Experts of a small language model: a softmax router, a variant of Adam for the experts.
Below are experts of layer 3 (counted from 0) of a mixture-of-experts language model. Rows are named router (the router's row for the expert) and show model dimensions 0-63. Each number is 128 + 32 x the weight over its row's rms, rounded and kept within 0 to 255. Numbers have three digits each.
After each expert's rows: "gets" lists some tokens that make up at least twice as much of what it gets as of all text. This comes from a sample of Wikipedia text that the model never trained on. Tokens count by the router's weight.

# expert 15
router:119118120129127115111255141103166098122040110099219096108186117128130078105119148128144034203157136152125118156144160177106132097106107154164080167110091120151092154107215139168139138128166141
gets: " | ", "| ", "; ", "\n", " |", ";"

# expert 32
router:141113104147141126113240140101168129132066102107224061083192094130133103135085169113169058236157156140087124164130164169089129110131143157142092172161077098142049174149181166136107170122179183
gets: ",", "),", " | ", ".", ":", "a,"

# expert 23
router:103108109107126146123199153071192156109071056108200111097142105131124056151107145070166094186142176116090139194118164160115141123119103119120126173122089104140095147135221135178110137110179169
gets: " ", " | ", ",", ".", "1", "–"

# expert 43
router:120116079066127193084220128106255134103037139115255098119191113123107096086130227126198125182110151127129140193149130171088122130144150118120076146184080111112105154143154116101110185091169153
gets: ".", " that", ", but", " to", " her", " the"

# expert 6
router:160138154092123135139206156107194131133083107113215046125164052099128063121085195076161024163162201126075120158177177157132140090119100099125129165152069101148127134161141130144101164111182199
gets: "\n", "2", "1", " film", " in the", "'s"

# expert 42
router:116095128136134143099255119069180094114052088099255101113227096101154060110108169098189066191140144124102096155151170170079129131130094165178081135144117082117111137138154130141111163113154191
gets: " and", ", and", ",", " or", " and the", ";"

# expert 61
router:145124069141179120066165146095145128095105114115188061104155098095112105094115149088125072152152094159091125144148137173100095095096119146175117175093128134130102160098234149141137110093105153
gets: " | ", " |", "0", "; ", " | S", " team"

# expert 57
router:099073108038180176073216150044183142095116116100209087119157138129126112123067138097170083147139100124105108183099188174091159105125123124184088134163091097174041173124179134152103172065151207
gets: " (", " =", " (born ", "\n\n", ", ", "),"

# expert 14
router:148129120139112130094201143078159173118026085119207106101132070102116045094150152082134094167165158131102103191133177202130099100134133105147077193173103107138104150166192097123099143109178139
gets: " | ", "–", "1", "3", " ", ", "

# expert 11
router:095106083068131131102238160090167092113106075089251114133153102128124086106095145037184054164123155132071141163135173141119129104094112123117118173141110103122115108159197105143106148103197180
gets: "2", "1", "| ", "–", ", ", "- "

# expert 54
router:108125116122122166112204139070168120114047116094193104128180098142122092119098136093170044194120161159086142167173156137116133100104114124170082132157124099144130143148192153115129165087118138
gets: "\n\n", ".", "-", "\n", "–", "s."

# expert 60
router:136163092097172106082202155123156112125089128116164083138199038138127140103091138081088086163141093137095157148118151113110130099103111170146137158149117120153081171108237118113128124096126181
gets: "\n", ")", "C", "}", ";", "\n\n"

# expert 30
router:127124075059134128062188137097139134083131153111255104085138057122218137140090145077113087172111118134099122180131123138080068124105157154122119151120100081161044132106197112163150100115126145
gets: "\n", ":", ": ", "-", "°", "|"

# expert 59
router:130097125112156130110204153091195149102038073134184085078157112154108093146115161114157079184154174123141141197147156168133140109129126101136100155122118091151078134145171150161094133085173153
gets: ".", "6", "5", ").", " The", "7"

# expert 49
router:115119096059140141115244144076184124107105103109255105130148126150125065099100127065150077141126099135099130186143215149107133135105105123126130174146131101123064133152165130161090172063176176
gets: "2", "1", "\n", "| ", " in ", "- "

# expert 39
router:118148051067125112067204097054162161060100076125255053118223066116101092122102200102147097202114165118102102187189184147081155090106115137156085151180086092162087131136159170146104157107134163
gets: "\n", ".", "\n\n", " |", ")", "| "

# expert 2
router:132103101051138159109199155073161141122139095107129084166177081117130105124110159068163000166129158168114117192168157145130152130137093142126114168156092094126101126093210145133110139086166171
gets: "1", "2", "i", ", ", "in", " in "

# expert 51
router:153147100099121130089193165070179117131042098144179110115143074130123094080149195067153013161145149122094118128128149189117107115075084132126104156132140080144070150128192133175130144085180154
gets: "0", "1", "2", "3", "4", "5"

# expert 22
router:116136114070125173076217145087230125092067077115233107104167122102129072114126185077207086229127119131095117183143169181112128138130117098153093179152115078112093166166138147127134162109140188
gets: " a", " an", " was", " as a", ", a", "'s"

# expert 56
router:115148137054139181077232120102186154055108097120236060098162120130121028102131162069173080194139093114084133160146168151107104164165124135091131150150117109155089136135141080113102176059135157
gets: " on", " by", "ed", " to", " with", " on the"

# expert 10
router:143151140076103154093231140116193130091087083103154099102132087077166063108157197122135128188099145119071147151120112130120094175124171149112077122114133089129114135154150114156126146081159118
gets: " of", "ing", "y", " with", "ic", "ly"

# expert 31
router:144129126133142114105225166087163176127018113121165102096193067119112057128122194080157057161137153135113110173145157193135139096154129142149074180111087118164080152158196166137104170118163131
gets: "6", "7", "3", "4", "5", "8"

# expert 5
router:144112108102179122073221160068153156073132099079215059132165088129165089124063129097119060126116126108067106177151144140054121097084085144151086148135110092152094160129193119129085167055148175
gets: "\n", "\n\n", "==", ")", " ==", "==="

# expert 1
router:112165167113070142088141097103164104107122118072137099146107034055127130147181206119154043179106166142043081147133135156092108112166124136116113125104116087120102120129191113127059160084163127
gets: "at", "it", "ar", "et", "t", "ut"

# expert 53
router:150147111110098134085198148082156126100074066150135134088108084086158117094120146088163082220143138119065110168127150200123091094109118135138133148147109075157089135124199145163139147083171176
gets: " ", ".", "°", "′", ",", ":"

# expert 44
router:150114141049147128135189142109202133091110130105219082134209062107123116129057181062112081190123164164094142124149143115091143094149089122120128133141071109133101098178158090176095155090200148
gets: "\n", " film", " book", " television", " album", " station"